Below are experts of layer 3 (counted from 0) of a mixture-of-experts language model. Rows are named down (a neuron's output weights, with its number) and show model dimensions 96-143. Each number is 500 + 50 x the weight over its row's rms, rounded and kept within 0 to 999. Numbers have three digits each.
Before each expert's rows: a language model's description of what the expert responds to. This comes from a sample of Wikipedia text that the model never trained on.

# expert 6
What it handles: Conjunction and names. The conjunction and joining nouns or clauses, plus or, but, &, possessive 's, his, and common first names like John, William, George.
down0:486501494535490411527452513442482461556476521557505505481488562454444456479391502545484409500520499525529529578533511470512553361497533493397483
down1:522430471536491485570413458467419563536496411500477473434476476456408460509532452470545524464508456537523459619456415444404497519520418565466533
down2:485480525464422535515556577473508513464469498597442481504523514524488467541554544462517463438457421432393499541521419519452532458492473528464468
down3:458474554540532521481481565513450444505437559462488564560515514466541480456441552593424588580444503492489616613493498474509488492494533542477605
down4:544451481420538523510562474506453549493458509459485473473429503498529460502470471481603558432582467522515488439455490483526498507517538515519459
down5:484488421429586460484515476486591485453543577444447510504514450529515459509534501502498570370470452504417460536476496538588526468537404523476545

# expert 9
What it handles: List item dashes. Hyphens starting bulleted list lines after line breaks, in credits, awards and species lists, plus digits in years, dates, coordinates.
down0:561519556520500409522505529456433526516512428449424475632446613396538488470491491542464491438552554523494517586556529482499516468563449436582585
down1:450514568432479522512422432474523538513557388494448563509443471557564399500558480471519536533430522507488525574551503438479650552597445592552634
down2:461562484439534500502513545577489471463400565455534460582507499490454456516478533499558529505585493418506409543552449516414491391478547490433508
down3:453521527459458442453515467483599394468578450464523576429498531460620479544464552557542529436503494485479496585466476579462489524419488506507522
down4:486496471554515558487405465513526452436509470493469501464428454485488478539551453560493536564468486523421622514595485470493535511516613495481392
down5:448471439461538438490483497469454463518482513560422487550459510593408525473570515448549477507489582442501529444584453440519456429508453523452395

# expert 13
What it handles: Table row starts, word middles. Row-opening pipes and line breaks in tables, Date headers, and mid-word pieces such as ec, uc, rd (mecanismos, cheesecake).
down0:507534521501621458528522548488568495318462500525520456506548493554511526476601417588425525487504397533555601476588427475476450484555474485563507
down1:607470491495532488552544436451602500530514506461435496456535508564558526492554490595444477449434515460498375505496476465393495456512492492529513
down2:492498430546477394587450579507573503464552467460492554439453503523619500538501515566510574536531534538545504497503554500403559472477567462502443
down3:515605465471505532524541503516469415514541528555484476555569517361542530489566482461520544570463417460528521608471553433507426456476423467486521
down4:476465487465481421482483473545584593504438536434411443518485564455407471483540559400481538492527476491418469434481447429448498537471423512475538
down5:531455558455542452467573470542442538409559494424469468435552426533443437529474508433502439532456415411540526502489517563542505483425593504581527

# expert 1
What it handles: Clause connectives and auxiliaries. Function words opening or linking clauses in prose, mostly after commas or periods, such as through, had, It, also, after.
down0:464551444483502463461503566556390533484470469508529448529489522461479536495445410505527496505458546508456610505455502511533484491510505483513509
down1:529511515526480521517444538522453495443479503451419514430517574564473546501518511552403481442549401673464617560471574484496523470588504482447453
down2:520570589495505541507558509496536517564499522550545458496499574441493525458553557554532531519455485496503471519438541516501512510558615538426498
down3:440479488476491489513491582529488427499513388533551529462497454526507491434509527471474459601407599513467480571527508481452490489485433440493394
down4:455438530496475566477430518454430466513518487445542489470520388528530503505437511492651481536436457418450560454588599491503562568492501545408496
down5:528480507445482458504471431557498453442482506567566624548480466472552493481548513467494548516454503494535489491471426513434515540552638537453525

# expert 2
What it handles: Mid-word name fragments. Word-piece continuations inside names and rare words, especially after a capital start, such as J-ul-ius, McBr-ide, Demand-S-ide, Dinematichthy-idae.
down0:518546525440473531443499477546539476567457504464468498504531588469499449495532561500494481553576502537535489458501424485476558511487571555503451
down1:466561476439628583385438472468347416513446538448456471544500531386580522520432477545541564490607464530544541480520501466431554523459572417412581
down2:489428563477558505501514481477526465438478447495475520512549462550554532437476684606553551450438427421433456503503466453451650531545522490464564
down3:461525461557592453507496493468607539484483590534580488632450451527527513530557445545467519546499489530420517551562465530422431567463481441543426
down4:415370580448477522458567590544532567461480486480405529478546534498457540497387554374507543509529478592547528464595513474451452433482471431473495
down5:475474436533536362563495506431531440475498499629551457452534458455505459456494606479533434435424504420442491579576574468486467468595526482463553

# expert 11
What it handles: Nouns and adjectives after articles. Content words right after the or a, especially long, main, day, football, political, often in sports-career biographies.
down0:490459460633564596575397525482523493549522539549491546523431412538564530525570437519601571439415525464453507464527548575505583448483463515502506
down1:494484420544443569432481516544491573447581569536518443437505485575490440548515459479517481505533450580414586523512559507463562512528569470478544
down2:487370406507522486487421614441491530471508386452465552572359476560461494489481478448531545509561486482482538516515484507550509448434548477594510
down3:497539490577561532542461424408564449546550538498516456644474416533471443476531472536513532443499434498428530469438570388445502430586475557603582
down4:479502579483458494456525457473571533467486502467495519461569488545504594540510431517513491558516528527526460450431502490589575533463529561507369
down5:471536428551555529499377465536456418626469484536479404530413464461470438507458526557431576460501534475467497548396497487455463547394477477412504

# expert 15
What it handles: Slashes and number pieces. Slashes between alternatives (government/business, 32S/16D) and digit pieces in table cells, times and measurements, like 5.4 km, 3:39.
down0:522501387449546456537573534442498539366449378450436533515501507457562547461494505450504457482512526498533461538496433504498501529470590674525510
down1:560512520512500532456514428501607461526542548562503492436490523521543398437566559528526481489480512470468526491443613548524494416482518477436461
down2:491527379387446526563429584426506564568418504500489497411516511565413516419584457464441502507513534412541436440590461492501517538569514468566498
down3:470484530502516597461503447455504462484544543555496479495448487479485398513570444651523463471614473535583521392458558467473372499506543390622451
down4:416595578457462519566553539604508593482518510523519526387430430493486432576451479449573550603412552444500480542454540480534556550459594493526466
down5:566437526517547493493657490489531576562508486483524550387457552495483471482513454469513405446518485495525493513473483458555436429509418540488582

# expert 10
What it handles: Commas and clause breaks. Commas after dates or list items, quote-closing ", and )," punctuation, score numbers in tables, and word starts like Al, As, M.
down0:493509486558530582507493588482502528443523545480440484497345531479445508539527474567575443494487577395492510494526529589432540470442441470413564
down1:507587540422515466584430460521436517605528494463461523555420509520533437444564482509451486555531488409527388413524534543536601563553538528565518
down2:523535411507476458501450492482549499470516463491552491535456539407520501468471481549615482528480472423476517474421557577505538438497488499544520
down3:438476531534458479501525567509532528489544535531360417423508571538463481415501403468615612503608500472553492473516531407466456528459454483476526
down4:574459489530578531545534475506429547581493477439493440550434551573461565513488469526487552497505502520506427495499492493588494478572538471477493
down5:561491472469365471496572597369533551462464434541488480485557455470495522632491464424465504415474473467469424477495585491463579471393524505543610

# expert 8
What it handles: It and place words. Pronoun it in narrative clauses ("at the time it was"), plus location words like County, State, Street, West in addresses and tables.
down0:614489409516502482514526433508485500544536570486434481490576517528536536551461573455473546452501502432424508505475490646496535512450473498536496
down1:473515524517459501414503452494432541558572618497551496522538527485661422472474548474488461494516527439525496515469446503603504416531573494450502
down2:422484528449517507390512502458611523448464544538474500544512612589529488531487495433560503557533614556529467496548461502504480451465469479503552
down3:551511514487562455543558488593522449502462567521442433488478410515453432525503545519525471461484448602518441467561472480480493512456632444501554
down4:461514440506429518394563600464529424522420446451558483495478496546460510475502501397515416379489425521467523527431401506501479487536487453542511
down5:444509490454473444537528490461423457462497555528484500452502563535555466487495527552490547554483492524554443463558487475484539438420470493517446

# expert 5
What it handles: Table cell separators. The pipe separating cells within table rows, usually after a number or name, plus semicolons between items in number lists.
down0:491579440522487534509451519526442472476535542513477461469421450472444576464461535512548528494582498441466474464539546543517566527482551453503576
down1:450504475479508513429556447513391393605441513574480442590488568621556560457566511459502500571445565533576523448459494426479437615551501473465427
down2:473508509519571560525463526453529532512458551475451416495480538486440389425472440480478489483483502500607562469510524448550456413505482565423466
down3:604546501500474547510451573509489442491554474460556514551472449452519434560445487513582554518473503415410505470423586473459476504478479483438504
down4:438518529609605552527519479443439523537478484603479536557460532478545509525463578593596527404530493573473440510542450517429513599581440484457572
down5:453526436461604582474521528512595447578513471495505581512548466465438467509529587472613559460513600511504465518515511561470464504478455507564559

# expert 12
What it handles: Opening quotation marks. Opening double quotes before titles, names, or quoted phrases, such as "Linda", "Public Prosecutor", plus opening parentheses and words like former, national.
down0:471515541514430577453524463452431526488509451428418424449481502504543513392434512513500566491482476547456550477549514533494449502531448494498523
down1:507560565459469501420522507580501467556420514446465510520527507561551474392389436518494475446627516467492542452431488572480496363459506511485526
down2:457530454439478549489578520543470545422504576539582356460442530488435457575456577575458560487547463465484465546489484473483484498486522481463458
down3:426494529447455587483470582533478522537443570474516521522548490507483461592514482503554502478545457551527583473476469534503521462490543502568482
down4:504420483501440488465486440480438592459496442545413548535514542453507524485599550596578443523560451534446509552556550428490540479496431515537477
down5:493545513493480496499503457496436499438553511514512464470502528514579520496587587499539531442500496481503394540433496569526473555417462422443500

# expert 0
What it handles: Politics, degree, so. Electoral and local-government words such as District, Council, election, plus adverb so before adjectives, K at name starts, and ° signs.
down0:523477565504526532560415598557518479547436474495541476495455460490435559474492495475458557500563471529490398516453401454588445459514505477521472
down1:521543493484597534558540531490431532464397471504493592471485427461615506538522529483425491492499489534523511606442480554437451499419536411458529
down2:443475534530471484531468543532461532516550508521453487477421452531480564576418446490395468603500564615485575456569508422478495559508468469506448
down3:530483569491508540560535467410504464456569594534579531513433465504477474563431503479551474384573494488557473456499530594412419422483452513549588
down4:475606647530476512527435533538473519440505451401450479451533514526600436471471551535562478488350515501497504497478466508523507489514510473405520
down5:461454519446509537467498468521461441488531502507421549457530495494519410450484529341448539428552519575462473501497577533536471508428472560472461

# expert 4
What it handles: Subscripts and sentence periods. Sentence-ending periods, math subscript _{ in LaTeX or designations like V_{y}, ″W coordinates, and name particles El, Le, De.
down0:543452511384596446485485513463526477475600510529466552583514502440391458491506532530524515481568518558591541495554490485518509425435493477555610
down1:521429475419502468452451448489535470541640523507460460532434468462442484491632501514450485517555509506442534577484492461531452487431495434465460
down2:442496451511458485506523469432513523485493486468510578453566392458466384499579450463535529469564527529500467497491406533499477426456508535524488
down3:485472540429425459501460495492506456530619547557438499459471464409513465546507574516461480566532563473474471476494431506506535530540508484457559
down4:501453558438497569494474511522484540466554418536554463523529311519497423538534494448402556452573532434459484585474381436533513479458553486516450
down5:540560609513527510404459495499491483507519404520468607500490461508559537491534501513484490523567586456497466512514491532412442484535453422459527

# expert 3
What it handles: Lowercase g, racing words. Word-initial lowercase g pieces (grit, glands, gull), plus World, found, left, and table headers and cells in motorsport and sports tables.
down0:554513436556531533485462384444431513411589556459618506523520529549523478494600563543442466437490486560474518466456417475497428526529514480492537
down1:518542458444459497465470427584497511479401508503533475478498542483593463522535446510515581506550378451500483581452473476421498499529429447469466
down2:532485452543568532440431568478378460409494567480469425472521561486555410479476533415517611486473441475498530459483434435437535504469468448570517
down3:545402385509482418467402498475498460508548528435497505411523435490555550425540372573414497353553490501564458491488552488487433475535556521353514
down4:512468447550498504560520476527502534477409524523509506478483437513503542540468375500518437570468531459454488497539458528539538494510502446480493
down5:500501518530507519448559597544571544544410507535481454561496491446489491486379505518376451514501515535491400495574480511457509519589475513465441

# expert 14
What it handles: Opening parenthesis, an, not. Space-preceded opening parenthesis before years, party codes, or notes like (DFL), (1998–99), plus articles an and negations not, no.
down0:559523468454503498563484488435477531492535459433571364448563551534466534370548619550493447504560485576566455511458520429524488524485541526524467
down1:574508512538531414479493517510543613434488509465440609553573514505529487515515484501445572520493461411545459525527430444420439459528478459418550
down2:355537500574508469516543528495431463558515597447537484480543475444508522539535531599445506557502486552526531541538566464435553417610529519400509
down3:631531510568505570430441482563487429524479445507465474583517489574508506488513529540580446496525583500418466489511541512522499407432449502506500
down4:401523509544529501524482488478489504507532491425559492531386521464597537501540512481465495551506568527558546484438550553527548509547547506437521
down5:438478433438491564569554473517544510478505556468481541432499543496524434492498474508480439509403451497588522421545574512475535457634527474480518

# expert 7
What it handles: Capitals and opening quotes. Single capital-letter pieces (C, D, G), opening apostrophes for quotes, and name fragments, often after an open parenthesis or hyphen.
down0:596547602498426532461459518509487472568440470479511509387448481514491405478567467469502466496501505528527501503610512470540427570516469543561547
down1:479544442386469523514513484606436541596465556444539488514522579441520470545523506475446500511498519500404480547497497401438454581443496519551605
down2:462513451531466466511476409439485412487456516510410467500526496455627506477567496405476437533467519471530533530538471504543532629485538503538570
down3:586590566435422520581502489477447501435549533408481439442664440548504428551396458438526468530456522507517469530522510495515437481539492533526494
down4:451491507527504472551547528575519530535538502540412533520482489488601424442439528458407503478482498539533515472460542445543490526480560554546597
down5:466505561572477493516387563543500554527534480559522532500464530551555453507536538567590589458514523488547512561581473525472559437547598537475471